{
  "num_hidden_layers": 14,
  "hidden_size": 192,
  "n_experts": 8,
  "experts_per_token": 1,
  "d_expert": 480,
  "d_shared_expert": 0,
  "hidden_act": "geglu",
  "moe_layers": [0, 1, 2, 3, 4, 5, 6, 7, 8, 9, 10, 11, 12, 13],
  "router_score": "sigmoid",
  "normalize_top_k": false,
  "routed_scale": 2.0,
  "balance_loss": 0.000145,
  "balance_bias": true,
  "router_noise": 0.05,
  "init_std_router": 0.0203,
  "lr_router": 0.00123,
  "vocab_size": 8192,
  "norm": "layernorm",
  "norm_eps": 1e-06,
  "tie_word_embeddings": true,
  "optimizer": "adamw",
  "learning_rate": 0.00171,
  "beta1": 0.95,
  "beta2": 0.98,
  "max_grad_norm": 1.0,
  "batch_tokens": 65536,
  "max_seq_len": 768,
  "train_tokens": 645700000,
  "max_steps": 9853,
  "dataset": "wikipedia_en"
}
Below are experts of layer 10 (counted from 0) of a mixture-of-experts language model. Rows are named router (the router's row for the expert), gate (a neuron's input weights, with its number), up (a neuron's input weights, with its number), down (a neuron's output weights, with its number) and show model dimensions 0-95. Each number is 500 + 25 x the weight over its row's rms, rounded and kept within 0 to 999. Numbers have three digits each.
Before each expert's rows: "comes before" lists some tokens at least twice as common just after its tokens as in all text; "mostly gets" lists some tokens that are sent to it at least half of the time. This comes from a sample of Wikipedia text that the model never trained on. Tokens count by the router's weight.

# expert 7
comes before: " |", "–", ")", " States", ";", "S"
mostly gets: " States", " University", " United", " California", " MF", " Texas"
router:491474499563522500507510542458483512488512477474558478522474504499512448515517494470522535492496517496492460538512549488460517525528485462511510483500492483516506476490517532527493475533522556537528521510526513511495532528493533499477530497531472537516523509522478468487490474502547500446
gate11:491512500516483491511509513520560566486535501559526500535473506476487489533556566480497505497512487503517481471462518491481513531503493498474437509491473537475537478509487492548485512508480499460509481482502479523502528518498502488496522475499493496509443497522522481461462535532462476490
up11:513499529515482530503451513507533499505517467476500483527488483539493481505490506477483518510471492530497500501516466523478420499503512500495478488502521470541512529456531470521506481527507454523495515496489448471443477506510526474534520460505470520510504506519485527497513520501518482481
down11:505489503509478577498480527500508499463505491502498496494491496506481492476505478508487486552501481522545512479498472494463456523502490512478516504506496495489468487467480531534494508510523465513538489474461507485469542522497489529524516508527502496486476514542482545501514454528493497492
gate12:493465482477476494462530488533498540525517506512526490500476494518499495492504477551526554468468534524513542505504495525500511522503531498486507503468492509525502490476465525534486495550508463496498484506502470522522512525500516541546479520509506472477528531512494516461528463485529462518
up12:484505477503502449503507527491452467528547490509467506519493510518520504513501496522528505474489548472471465472459520504505553479478479482454499465477543495540486482520459511506492510467480496472503509494491474439484555478448503502527511527511516487466499510517504487462488457510449481532
down12:477499552471528469482506510509501508510537510545499476481452505482511476539498544501555462519494535497492501489494506537560456517536489494547498523517514490500498465509467493481506473511475505520487468527511483475544495499490472464491490511522538519457485487496501490482531482503450483504
gate13:499478475504534437495494489462501480518522545491520535496506513499483502506556488526436486543535509496547515502513517505518510501462518467512476553508459497491503475496465517498525526493529499493528458543486528513490501471533511517514481513482486509468489477504526444454494526519492509549
up13:531532523494525491521502491514517488535557501521521521544493520494492521498511518495519479493497542530556501506499519527521483505467504486513498528506452513488505480517504523513506467483462445493508475530507508534524520466508481527481531503498493494456506478538547437491501474484500479551
down13:491526515509494526502501483518491530522479464486474474488481476499493510496485509505482476508488460529482494498461459524489518536538483550516494455478493516552473503507508510496492517490525540508452535457509466505495506503486496497522476509490507504548514521446494536530535486499500521496
gate14:481507559497477474469514496454556532492508514522511491504472529490514486489518525452504518529509495481514507512525492509507526430529529508459514513534481517498504478475502511460468564505500478485490537446503520512582521521457489512494540503487485522488507528504540458493557483554507500493
up14:492502511450480471460456506530530524477496483538495489484450539440512535495515484524465502520507496479521534503519511472498494499493505497503480529503498486465536500507448500478485499532524501476481497517478477510498495492491488474497508548536491506529526476550522460499534516489493472504
down14:513535499480493516510492451479463524510450498520446489536510513485521470502485510517510495496527529518544491485488504453514510489522479495479465519521520494509471504485482486502505520524468488518449496494512491462527529448477559494509457481465536542491503486461498521494500531480480480489
gate15:500496475513471485499516518513519534506523494571513458500486521497509516531518524570469523530549489512501483522525496509543519472497478515469484490532486518495512436503491473487504493530505537520449506490520509520527505488505486535494499512492470466488499475479495504481470481503514474488
up15:516482480468476508502457515478507496470531494447503564533502491510491463483526493479484488516421521461505513501511517519495525577486495480512487494532537476536443497498509524453500538460512489527476469515506492478510514510510464474499500495487557517485509497534477504508530499513496509476
down15:493473499464469488498488503497526490444524492494474535494476489557503477516550480489472473503501543477516496512542468564531474499545523507493506531519535543475475490513462512509536486500540496498501515446501494477503469492537474487500495532486514483520512502540505491503476496532499502510
gate16:486462515516535536500495498509458479480510545488565490505528506441485513514497532499498526503478488543523499503494465492454522501521496492515504491496497571530475489503532470546478525474536517474507482438445487545516517547499497480464524453470543489518506496539485499513481491546499504491
up16:491482500497489487507493492521507506529451472488498519535496522495499506505481533508499494516534481513565466459525502468527479494511523517563549504478479475504515534494498507492506512532493496493521520485478527467471526495477491461504458483504491522504492448511504508479482450505478482499
down16:537477528485488475467531489490499485514532488494507559475531459482479524471501490479478507502519481481504503524437516481512543496489450520564524503464464492470545511465457494488512504502464489518503503469510488492536484524545498497498468479535514533511522468501557459480534516490457442498
gate17:478459511487486487532503484498534515477511512504504513551512506479487503538513494545460450526518498459472524489519511482492460559495493506488521501544499503488509534473486545496476564516529546501549507506517502521514475517486455477512476522488437479528518487502502501498490510485533502519
up17:516502468499512486447484499515512515493536520492522484435510527493496483470535526449527475515487494547496502493498473488514532507515487501474511519526504522460496515511542508493485480490499504517559489460502530507480512460480496528483455501497547528516480520515529453486533489503481479545
down17:495489527498546492530486523472499507465488497525532527486513559505535471467478498493519494530518472509588491534518491475474481504473486525464527493497491474517455513506471510520498508521498505466494477500486521504523512545513536523465494479490510504495487512507449517478517470508482492458
gate18:519503516485496523487507533486486528496497493494527492576507480535489495450483519438519495517502497524524469501529521564541519491497549511505534486504517438533493487488496522513516518520508528456540542539524504486496498515491530515485486478508546485517514546489487463464519497452552496487
up18:495465504514540502488477450479518508541519484494458502512511516462493504527502490514467487487492476514457494525471546474490537505509511505454491465472495540471497467483508487523487520493485478534502443456522503495486516495433529457507519498517520515522495455476517527501478528495474485489
down18:511476516508508527479473469465482483535506515493509492491528509481496504457497476479523503498477508508479491500526536493520476493519461462503503501458478510509521504483498495525508508480496497498528506508514516465478517487566487486481506481509486512476456493551476491494492489519507471514
gate19:503498521512488544544554510530476532483530497474465491512503480431483502542523471474516526483501494491537506506476488479462519482506510518502451541487469500532494475505544506490504506504469512473505522475538532515490506496501514516504482514526501507551521518513507503514467471486472457475
up19:493441487522474483534479520515522512480523499498488520518418509507528470475473506453506478503526503498510506503511491552492501512468487487483513548528517512498485498525499495521478532523527527516507504524546509549505528495505487489510493509530499520513501485450490508482444477470485452480
down19:543508482489469478536500463469482471456554494540520485518501515483463506502488449499522491516498482477515500469493475513522537540519501455482478481520521495518514508492494509508489505541529490549482478475487514530509472523498478506512513525523505511480490455524458502543476497498475493538
gate20:534474507452509491534502456505487471499460487465469479504507539502488520521531483533476504499529475470470500455520459555473491530501483501490509551453483503487491504470522520440490517514481542530496500523530500505502476512521509511521522481493495515519498485536473483521526502522535462524
up20:503541511510545487520504491499511442490520509510519504481516512491468489507510537499488480520505472494524503501508517526469485471511430464534485490533482454472497488514534441497473481504510509527496512544499512481491490482571501484490498557534509444511486487518507517459472528488483517514
down20:467481506479485530499546477526487482480459526544538491468499511506509474521528550496480516484453499512481498495496526516500551506502489511469480517493501491521451479503485456482556498497471485483491478545495495477497476508514542522504482524526447520463507497545509533448516464457484545479
gate21:511445520485512484463464504474459490497501516473485512479514543516497498523519525516501492507494505510503501530517514493479529535497529536510552544472537500506507530446478479478527513512535561508516491527523475473499482467489497493512505537490516538518561508477451504487522452534461500513
up21:517560496484505498527526527488455510485534541511488491512499520508492494486504504484502499475555464485462498502461487514517477506521493492487535463485518494483523490520522520516523512484498460478467518485511530518512513498528458531507465532485493465488425454519504491513504471493508494499
down21:498516546509472509487483516549543538480451489495540458454522472454485489485507472487491514471489481519495520487486475512508532505551528477482465498507508526518512557520506479494467480522491489520531523524483531520562509504509496512493490509509506525535528482511543524543467481496484514462

# expert 0
comes before: "5", "4", "6", "3", "0", "7"
mostly gets: " success", " None", " Succeeded", " Great", " Hold", "′"
router:528487509500515489532485483488514466496505492547561500523459496473490477532489506497500539505490511540540491514500507529491531546545528515473494494504500488553506474515512517520542540491532557524503503490492482479566509507535503536478487496512452495480526523494470459513495488514524482467
gate11:498524500504512494495499468517478519479513506520488511475464486507482492562519478521469475534495543494478476517512506512488543455487477480479508524528448486473511482524499501526483511529508518495525511507529506509538517500512483509451524518524504504463483454565470510479506496530506506474
up11:511455462477518491482482490539455498501488499484499490513479499520506476537506491497549505512487504484500495493468514497509492526497505553523491506492492521472480579454503500467485513505544512455534475521519478505438478495493511501539493462491493510520527579483511502485523534498490504525
down11:501522513474494500463510526517474492464479482498526476542481507513546479532561505480533478489509462519523509519479531499541467545490503528455496464512498490515497492441527464524509476492489473510494508504479517517508505500480496491500471490467517553523516561533506464531523502493521483462
gate12:491506510535481478541561512445463525559475494490486452485486481490463506493554521492483505488496513495480475527501545486472519485480521486483518500482477509543501466465483553540467510513488465503533511521488484522487488524515508504476547500526472463524499519490544477463498530550505462487
up12:511487521443508515506499479554581485545500528508523492511465528488520471438532476520534484487522507489514501496519493507509490482486482478459507513487551487559554544516499445456490500512507459530502453525520497519486513491513459483461472483496507529519504491547470518545469482487519483536
down12:428457487459473504506536465485519511567499544456516519516514517487484475519471531476516532514527513507488526501500497502475471507471463479500481493515482508443497509504501504451505490502504522495486497504529501531519475518479519513495510504501504516530455501518481524499499504482499534451
gate13:524480468502517452525493455476486475510504504512505510526492523506504516476537502520548490491562509460517485544505488480475505458510481479498465524534464496473466481500524478485526522496516504490488471542527534503508511490501487518457527466501502492500489449453510461465498522512490508558
up13:495508511467508490500471519479491523484547485482514486513513490502500505498488516477541488493518498482546464496516513560462480451498531450492505547489463495481487474496504539462534493458521517497496517488544513540505515489482462488485480518506492481475479524508479474509517494524521478569
down13:524509491505475493484518507552492482510476502459448505527470531461488473495483500510478484519456452495457503484504491533533475518496505498497453515492545500499480535504520488512468493590490463502501515487508485482528450525477530501547470505500505501488488494515475569538514499466472488462
gate14:538545484473481471465543501467499499477535518479463502503495525518462478541514500512493494505524502506500464514566528525535513475525504510455524476454454490496504495450489477481482511511514455459441508523527460516540485506503507539538509509519526467488523546505521463472444480476511536539
up14:483519503507512487473534477492482475519511478504492490483503496435473516456524476520475504510496481506496513464531511544473508518523539472485529488523512512466490482464519480498508518516511491483507482502502466527492525486521519559499496512503515486510529515558524417440506514476449510485
down14:533514492451496493490543491470524480474469500518475457478471502514579514462487586465498533514533482480514519485458491489487525471474505507563484500487508467517512535495551533468501505473498488515473496498498491514494465539487489476532514497503525501512499516512480498492505512471476494504
gate15:528511486535498529513493511540517525477482526573536518490475491542532487524487479507512512471492478492485528483503519512489545488516424530492537453504475516519517457484468462526445443540497507546497486493540543480479535483471472516496511482475487492516489474463512510454474486486507499468
up15:512534516504496522474479571512508479518547530484500535523503487498427459508507498519488499520452496495491490489522498501495472525513513485487488450523542498528503483503491508484536521481501485486477519536505537455518469433496496505489534513515477503512500499498476524548520489496503516473
down15:503533498496523492480488520500512544515531467489472497515485481487461484498465510520468497483475537490516504510517543559530466482509477514500522517475509491479464493479515481472547503525540464511493534504511489524526436505523469482472507531492483513501489560504524496512494519484492542487
gate16:517500531527487521518518521485516532481508494522530495514499489486487466468496514464540536491484537466513539468517465505509509530493504479533482477488500515514475500463537484504469492491563531492431530480480517515419508501479539503444482492514511465528496490486514476515522484460528489496
up16:495549516509467474479519544536499517507477513493497550535549516535497484541475489484523480488528487532483507498508487502463466465520479494525521443486476515483485535523502492503508500470515552508487523544524497418499499496510510466465493526508499540488444531503490549536471480462511499498
down16:505468534551501521491515515521503501462503485479539507510512474514485463506479437465522492488472510482486544502512478481496501503502550488503471498482513489467458504551473494486499529497522540531523527497455490500496493491542549525487510487535478430526490519494487518508479511493526494503
gate17:496491495515459488514504500521536491531507470520508539528493497497524520538479510499493456535541497504503554517505513489505520487498506465497493480462498499508458504515473472516423480499485535513482515495530550496502519500494496488507496491516506474524480483491504522514536460558491502496
up17:514537483476497492522489481519481499466498509527491474493486510540462532518495505492508483491513521530484470480502513531449501529469480528486479540522496516448489547500511476496508484514510480521540486452487510502514513517503477537499499497510511525502507505519482511518475523469521466488
down17:527502486546477534511566465479514486527543491495518512502469525525489489541502512478553444509524510470501474493510512437503486514515502477480516494437483507484504544492485443489515474519503535515475463512512498510471537503552471475486509476473507461530509489468503502463529490506490492511
gate18:517514520469460522473541507533487512487535449507463477570479488493503567465511478473508518516534481491507508550509494494493485517487496482474470497488508484495466512499501521506515500473531525528505501519546498499500528529521514482490490543585511484512513523466546500459473538474517470522
up18:491521498531527442513490570448487502507490521487501543492455502524480482536484476519497492535497530437472441507474538511459510527445506490497511483497514531521494521481447459454517522496504522485491531497480509501505507510494494544502476504486499508502522490494464487511527475532498505489
down18:523502486493526514464476453481477484478507487477485517458488480508498513469518469561479528495456538544513457489530507538472514495521493489535525481464510499523508517488534441475488490473502552500484537495490467551495480470503467450487532495509520530526489486500470474495505518496472530529
gate19:521503495521525535499486514509490498501508489501450433490554528532468535559449490513534476465499488490491497509484513506505500499535495487494477520491484496501512499483521513498494469499462547496528515497537500498522507470548497499505481525487493502519469531526455500521492456533509512519
up19:452495493500525533510509512506550509473535511505474467445499497485516504493521511508489463497501479517489543538513494493458530485485507486501459523511474545552520505475498515522498496504486487465498522527479467519522475530510464511529525496540482547505561507449466478488472523516482511492
down19:516463550476459498496532511516543491546534501523515513500516490502504497485506491534476464497528555507500484512501478524457518439459519504485495561503479471534483491482456496508492534470506511534513503475500493486505514509489484524523500521514495511477485516482489483465519488545472469498
gate20:492503491476525468509483513479472514482490493485486500507478552490487518475516519436515517498526513493457489531547509496474540533474525499484555511460481512524510508492533562530494522489522537474469520467519483492496482499478559507525474498497475527508503473485477528498531500538477494466
up20:510494501506518505533546462512518466501480450506527508505475487511467470457521519461526518498490509482509513491515514504492467529509505493484514505498543485556522513454477496518507505503519494436509506546496547548527536511515491496498516507525482530500479499504496504502464538529519484482
down20:495511530541512505494480516536534469494490513479501490507486505547500478528459492521461522472502489488477508505498526425450495525506475495513496500480515513466503458505514443511482483529532508487494498527488474492533498512493447480510471505494511517521486461510523511517487512516501472562
gate21:528507502475487489449531501492473479520490457518506474466511505523481506536500483537459490515481497495493503467505500511525468529516474538523517501506475496562490414502501547470519498516529488513511511515520506498541527494457469515510509538511488496490520509519528473484564468475460538519
up21:535482497456505442493507459518502474530494492508498515500501494486488457484533497499492525455490519510491521532518484446507526522521508513517545518488449489501513474477520524546443546481491504508460480541485493485494497493516510475481505526484497496506503488514488538506481499534477453460
down21:525521479531497522489509520500465422536479538505494471485493485452523488517447491488486484527496499505466483528520503476484513530507501511499502499501512548544493499506525494508481470527444491497482524463470486496495532505487502549505483502521538503526515442465491503407534513534503499508

# expert 2
comes before: "1", "2", " ", "3", "ation", "ion"
mostly gets: " July", " January", " April", " October", " March", " August"
router:514494507498517494524495501484517525494500483525560530521501486472461516557523480491522540508532523479513505517495479523514504509497524497469525450477474474529521474488524466475530501547541525557522482519466502524500547476485503498478539559500481542509480489494482535479494512481493483492
gate22:463517530514483489500517536533514471475525512486492469488493531507510503505507482513519462511471497512450498491519538504514540518532486536523470517515480473463483478486507501509476513525537502519521497473505489489518493522467510510518517464494453516453507539481473540481459473523537504481
up22:454471530508528505455497481539524491503471474451475455490500492475536507539467520482518527500484528497511513479505500480508493531493532515533514536474526475487568518456495522505486492475477476506457491503562515488524486470507492525505533536492519486483512522529544486479484501492500538514
down22:499538508481470501492500506507481496513440458513501466503519552522466501547510532504529479491475495541514485536531542462501498538530491525484465531500520486497498485490528507405504506508487508535496505537509539507459511501544534497501493488517514507488511492501484551445500459514493515515
gate23:547493513510504461483493489498417498521495464546510510470464521523494550486484506485516486522494507503501516496486482479508567490436482494521481518511500471521471526501490533522502513520495504488483523521502503524492543553509502515494467517490465469527512489540489488497534434535477496459
up23:530492484492478484503475473510463547486498430516463508483520496496501515514500471500473486523510514483510521483526503498533494484470457498485503439519481521463457484515496520472507512532492462507539481503556529495512514478494486508493535521500505494489493559503512471500510508472508515485
down23:491505440482514536459523499493515484468489529495491481472518545474467476513515502519463451484501532464523502496502459468463482525497471526486492498510528513460481482482517518483485499491490512431453506530482485496522501534525541479500451522491492499503486531488541492486523511498515511506
gate24:501537503471467494527474503466534557496512491521529480525451489518546503595492487476520506458514522478520541500480535544507490515478516478515449553466482486471437448510516489519468537484493503522491531474499463511544491492495476519489496490457496519530483541464495471499454521528514505504
up24:510488505473500439474470474461526472507513519560524492498501475536546456523543486474513472510471495517482510466524471478464498512468488478507520548446471485494490526455474551494511464487525455504478511470538486486484531510466520483559488449471487552517524524491534477510511489490490479492
down24:473501475487522489492489478504497518497474504506499519450499512508513498496483496510544502456505539477526519489524484475527450488490491514529489538474509500506499517460512518472497551490522480476480553531539494487485485534533556483478473468511510515536494473500470515513518473464507519540
gate25:496554543482454544474479498522549514500506549497555491541500491485497482488524448497494500469493492505499488524507511491496552492550478514479499494498490533495548461495502501503497493497486488484524498505537501494499462513489475506441530508438490489519505516494478460527496462527516494501
up25:447491476476472485559490503452532505477489485502481499504495504475511510510509497497510514507523518459551532523524512507541491530513508500528473529543475520495512497558502479503509513483485499468510506487486498513549476491525478505520493508458526453564500522487505482469485506548479520493
down25:478532499525476546510451516516500497523504502465510514481542459491477511514517520496479514499469493529502486477527534510493520515506452486452512525523546480499536483527583450499514487486509450498485513506498461465506505520463498462469540526503509495493522470537491477463519507483510521466
gate26:503461469500543513503548496575536472485556464470492483511486469503511476501498507480488517539540466508524471466513503509493454471517510473476537522472490479493498495524490520536472524484509482503499527526573496501462528502489496482485503527480535514497479492510503474501482463506542470496
up26:537527486533479489499501480521500454492499500482506492545498496449450454447501456512460502508536501478521513508479516490533512504502466498507495491470505445538433488476516501563489541514521515521550478522477483479486553496521546485497507512518485513509469506547454510512472503485504504503
down26:462504471495460486521522529463476475535505489472486496500493533496495492490499451467514491489540510501554493488502468525494502530498454507507528515490524479474526504487482540473466515494517512548473502493549504523514478566526501479482453497523499530489515454552535574466517519518489493478
gate27:465500529465514522456476532493529483479487510501470503497467514512526501489506495544457526513530539517477493531487504531479505500500518466466474515523458485546547479522520550493502503536459509529526505504520452524543516476518485551455518517473525487509476534555487486513524480496492511493
up27:452505546496449500455494535492490517429487505528488529456489487490504499446494483482483496492503532541481489519492494521529524467544506431521524462532514489523508486475533498484483478496474512483515481498501461486468512495500506507464517478475517494531457513519534468503495455520505495515
down27:530439481485486463518482491514522484472477456468527497461509507507552489516504472505519479506466479474528485508513494519481544507462529518470515478518504495492525544506553548477522520505455532499542521531457483463530487504496521485501495488515507501506509494510528573514475486476470475512
gate28:504522482526514512497509477539476477519535508529498475533499513518468471532474500477519515482471524525528514480469517535557514525540477476504472420487465481495493479467502512476509499493557470503466471489553494513535512489515466481493527462504451477462548516501461464508510464518521460537
up28:450487527478496526549496540494510481490484496483464545498503500530520529473556514499478521523514513523549506491484473516470486539478514496489496511529508533548496508488507494472556496556485502542490524457458505473461479457508444482446509494500560495520493498484507529518474490510507511486
down28:455503487510475475503490500507467479492501528483497489521504487490476484511485502526481464520537506481540503497503509510473534504489483445495464518538448550517489516519482477494559531494476509513501462503492475465465505489571481486484526446484461505519515513523470489536483501510499483503
gate29:528441501453447484513508504502496488468528533494493503518483461491481528503492516517490573520456502486505476507480524478465500504454538469501542515471500543545459495476490476500556476481504539517475535498521490480514434471492528526494507476524491504531545488508515461483505487495505471487
up29:505490521539526493479457494506500492517489480471517494511461486549518502526473514484497516466477540550553474477498458452497484538491494498515487488568552521467526504469480472502492506473502495464485498490478488515489530531506527433446486476530504496485502496509494489510490522517501451485
down29:516461503437506499509503520506482506530448516513473513521552498480530529516478525501550492517489499500501470484513475486462489512514518534471524521481494457511500534512512468511554466493531525484534511490505512485504498501489491497494487448492491496504503434503477503492506491495535448502
gate30:482504508514516543508506545477482490515510468462491475522459498470501470511489496499500501555502509556491461519497478503509524511490523495541530470550488487538501522513496552485542489520496536477528479489495461457562505498527494563540458471544502460501510455534422506493443509503522469524
up30:535479533528494498505533504502512501518467495543457477503495472470486514466502497475561482507425488465458452497496503508514465475513505491526502522526477524488523498527453445491512552517487525504496489495519501473512501541508531498463487470500499479488481529525534516459509478520518485528
down30:511464521525481457512513492469480515510480495459518514507508473488507435510495487482548503497535486502496469504499482444497495513487517558530531541507467485486488476499482497497471534507488582481543507466519518470513525478492536505500530474530468493515499550535486518498511486489496501459
gate31:494474458524478524514517496461470514475531524500532451472484511483549504473531515481505475516543532498478458483437498498510517490475509516504492506502485538469521474522509503497519460506521492510531509466454464497468506559472534490502501477468502516521547500488493496496471551487509533473
up31:491486492515502508478553487488496512489517449495503526488551500497546488465504496480518505481504496471506456492487488505460512441496533498520508505537481489509520512497504468512460507490481474507510491500528537466503524482438479486470533442525533513519554486506530495555483504474476523498
down31:493455502521540495465489536507517534487508501466500480489463440502529487501529505488458480491505475498455467493488511493471474521516481514470489489526457494480501549457498494520521526489515474480456472582494546533543484469486524543531501491519500514528514489495477517509520503453526510499
gate32:529502481498463470512527466465514500516475529503492504522523508511474492532473522515506499532504562496466479513508522475497467488447513519514494460464494514494531477506509538523503507503563504546509553504520468515502531465478504497492534500498496535456506507496544516545495484476500495465
up32:470485496486521500469493483565535506500491537507477533530509554496486477489498559556504498513487524489487507495525485476470517509538505518521495520539565512451484466508474485475489522503459484494519486510489491486470457483503472504475475475505523510457516458505506480468520523521511521472
down32:507489536507449548489484515471493479476487485519492507521474519475509517511516511446529494476510470489484527468493494482505514512526444491543516490510556459554447514538490464524497535517504512470479501522491512531508534506493550555481519432509508527526519527521512502518531456480508471488

# expert 5
comes before: " the", " a", " to", " in", " be", " his"
mostly gets: " has", " have", " they", " had", " him", " not"
router:538496519526512509475528510451488497516512492528497480548476497484460473538496534494489525521499531553485478508496506492519517509509511462511504466501478510524503495496520525508524506572545489547515517531517517499506512516497516531458507506479490516511516519543440446476516524547512483484
gate11:544502557496506506475488506506499569495488504511534489454529495436515501522484505507524524501482544536505508495513541488503492517527489509455496508504517478526508504474497517524512485507507517451514483490529464521528497544491497475475491522513532488471477475530482494542475503514480438514
up11:512491497514514500465484479542469502491506454473519461497496484476514523506483514501518518462484542525514490468482510450483496535529499529522486496506513527495533533442517482467478506479508500507507489461518486529496515525488522467472513482552462514518470476524450492494500483505517508519
down11:464524536493540503475522507492484491496476524516499473504479507495482549497506496511541513505436517482524495466481515456530488452547495484494569503484512468535500484523527477517495522498528524461496539509491513520498543489500525510496489510424522518527474487520522489494515492492480515500
gate12:455437464527463505514569495478488481529479530492527491528490493474498472484507485474546475492560531476485489480514499485538483491513476533514466501494529473511485503551533539524488502519522485525508461496549500517493504468491510529529509501550454500531538502515478485494529552504506503519
up12:472492514493523518465540423454512503531510501506523522478460516523478521457529519504505487506442475422490502491495471517489466505490495510503490525460543516512519500484487514480470518544437503435475497486531507483498501520505504503514478503525469530527503519520497508484524508499509534496
down12:479516514477507476534520505506529503462495530475440521475471504486493495562454489502535497480465501520459466538519528506540498516528513502512505547489481515504507472515527530514500506481528510474507513497479479465492503518446507497497526493454521485514493519530498497488473467497493482506
gate13:494480463477475480540495428498529469522505499530482497509492485521501483506480493488501500498500514479554501525470516488505526492480526457529479523523453456497531453500499499520495522445482473492510444507507527470511504472457469514477534505500466463495459470514526462527502521552503498572
up13:491515494466498497511501448527527497506523498532508509545508503501486507476516551493491499498507534513543471474507500504491507516495525496508490533501450508502474455507487505508476496437518489480517477490501538513510545495494496496464504479493508463486487482501547468489471498498514552550
down13:499483500515505484503518551549479520468469509483511495482481479520537536496514464513515507519522493463471489501514461506496485504509464492485506473501545517498505578483532498500520485508510510506450503499485476487554473516530528508550460479490490493518500526458470528512485467480500478497
gate14:492507532546451517513512520462525500489540544499509491505519482488502477553503536472470503519500533538478474513504476531516546511519543518516528528485466507497476503446541482481478502480549488538482512512477536492473503516503429502507483544504497507492494519506469487497488503498497475454
up14:459522534446487483530525510501508492539502481458524446481520482482502500481509472506502530548480522510535515468532452540522507484525483484487500469525525493500496510461526501474489497509458497510487454454541516482527535504490504540491533524505485510483492507499522488509487498510578487500
down14:481521475511489481518498494549531496489489461508485501529500484510491547483517470460474538501545496448538521505545519517532516495467496501480513486523456493483455503535479527502505484469496450500473493502511501514456544482527472472510494491453497488521466520510491473519470527473509522512
gate15:541456449488548500488468491524512446495497527561485508516512545519514523529461492532540458497492506524492475494532500514485504487521483499523497451482527476447527485531515462525477536493530507509524475500507483509524479502499502546430542511503503542482493476458497500468510507508521514461
up15:479537514515476532512506503476528509511507490489504519512477516504507464512516470539467501498518508470522520555472471494536515480529532514497492513479484532492524497475485510442518516522470485509427523486536495497504524447515508482531506510489524444516504534518493511470491502516472508525
down15:513508530528519546514515476482468517514519495540477469563482525483508532493491501459489495457490511467507476545512517556509477521508481493510492483484539450530512520523496514506497531502489500504514490483489486557467514490487472491480530494498507447495512518548469523487512495456457518527
gate16:461544549510493487503466509501485522555494501484550487465510506512501492517494535475496525500540501507529524509507518485492528568503490485488466513455558516482467520448493549508487459541475527499461521504512494502498517450500521531452464549499480516524492508526529501485524517509496502475
up16:530513500483492461494516504489500514520492507528484567486555502462512489510492496554483552475472505515524519461489503492503506500545483511494494462513466532517521489518497501509502454527503515497537489514539514506506477520520508483477537464476505461495496477493486498517449517494502512513
down16:525480495484473539530495520549475525466529519460507484534517495480508469480545488515472522520445515534522499490528488521500461491509489476511497473514485498522560485515528505526547486465471490484495460518487513515528505570490517474516543495459514458516492502532492499474472425501507473483
gate17:552463541461510479506504527485510479548506477496486545460483486496500536506507495526477506512534521514512479528513507523485496554458507505486497489466492500506527489509547481473489526503529505470536506498501465522528496516481507484504502497488532530507504494475517453498499453561511519519
up17:542496526495518473505463531483478476479539460471497498482494504511472501501496474468509515517512458522510509497532471510508516542480476419539508501501476470488504475463497509508505511514543509506540485530533536555485502549520502492479493476453515527484528460497488479498559482525479522525
down17:511490520479547433498505533535485507547552492471484543474501519483499524461489452540522517496542470511547468524480497487451532517448528507502484499493484513464490492429537499486503492516527439485506474482494445530483485496494500550504483498472472528452499523509513488513476471490498539464
gate18:497475508473485509510526485505477505533488534489462476556512491497523516552484502497513516502492534492505488453505504480482551534473486504497468510473490488540508515548521517510522482469542507531517536528473483514491467502544486489500551478544509467509502591514486470455493536554563545502
up18:518507476486528489558454500496493493497509480464516499497464501496467522485517473512524504468486514498525512569468533502518512500526470489520514490477507505516490502473481532535514502524492492527468530496552481513484544497441508495539487475426506500490504470501557502473515517447502479506
down18:514506529477505483518468494471522516512547468482565490547498496485531506491508509491518475472497521457480512473529494545460491472549528488512499511497489467478506497510488489487510474550488476511478508496503518486515441515532491484528488468505518496496498479511520470464516460481490484488
gate19:489499481483448507503537504521463528486526523487527531527538515476539465518500509470477518459471507542476482524531531461469535552472503493490511501507467490469514493434489494471550481505486490451509484507521540475501539486476485510503464556528504528495521538510484557504494469503490498529
up19:478490496477512444531499496459521479490522507505520476565496531470474531463492478525468496533509496555446490478513477491489492471489533510513519489519527517476515480524447532527498533491531526536493522522523553500529482547516480515478511492482514514487462523472535484489540490473484499548
down19:458499467512476497467482523512520534515521486484481506494510470524534480539498505457509490524507561477486521459519452503502477497567511507512465509490527499540473508495494488484542543509520499507548462504527522465517515524533512490472507497487480487528459472530464520484529528517482485550
gate20:525536521539492535485456498493518478494539506450511543490509575479491492478490511534500517462493556526464527500489515492505499498503503497497501485467497540476556474462484536526548508535471494506528514480538515537480496519479494496490491467503537520513539490525528465504520487466482481463
up20:476474443466507505483498448504462527527482506509509532498503501456484550518486483510499516485498473513510470500492472486513487575499509483535492524532473478489487525491487488505425522461507510488462509564501454501478499472507506521512525502510487522548490519490524482450471509490505505507
down20:500538492509475534506440477501455518507538455479481518527494529508446504508462510460500520452555470488490512498531516513518507512538472459518484531483471478476543508522475511478494538524507509480518456451551526462522494448503533503452530502530504491509531513503499472520520482520502509470
gate21:512479521542497501479477455479490519468519525544490455498510499543439500530487494503484493501476539512464470515514503532479499479497510526525527529499554487522480485469505557495563490523470517523497499497475459487524491477476524483515514481486516527510510491515507466463543476519481542504
up21:491516505541517507508490494459419490514512491509509455457496476487460547529485502489531497512488443510511511522446459515510485527520467425527539493493497486509465493481507540509534543528487504522474450500541496515492509527517492445488486464464503461494507513486519453502506468556458528497
down21:483521542464528476486464475488474478535469482502477500468481528570503479518509489483522517532478470510526490517480470501495481487514459541497471481485525520523502500505507479527509519552456453492484470506530500484486523499478506476491491468494485508532513541475464502490484502498471494507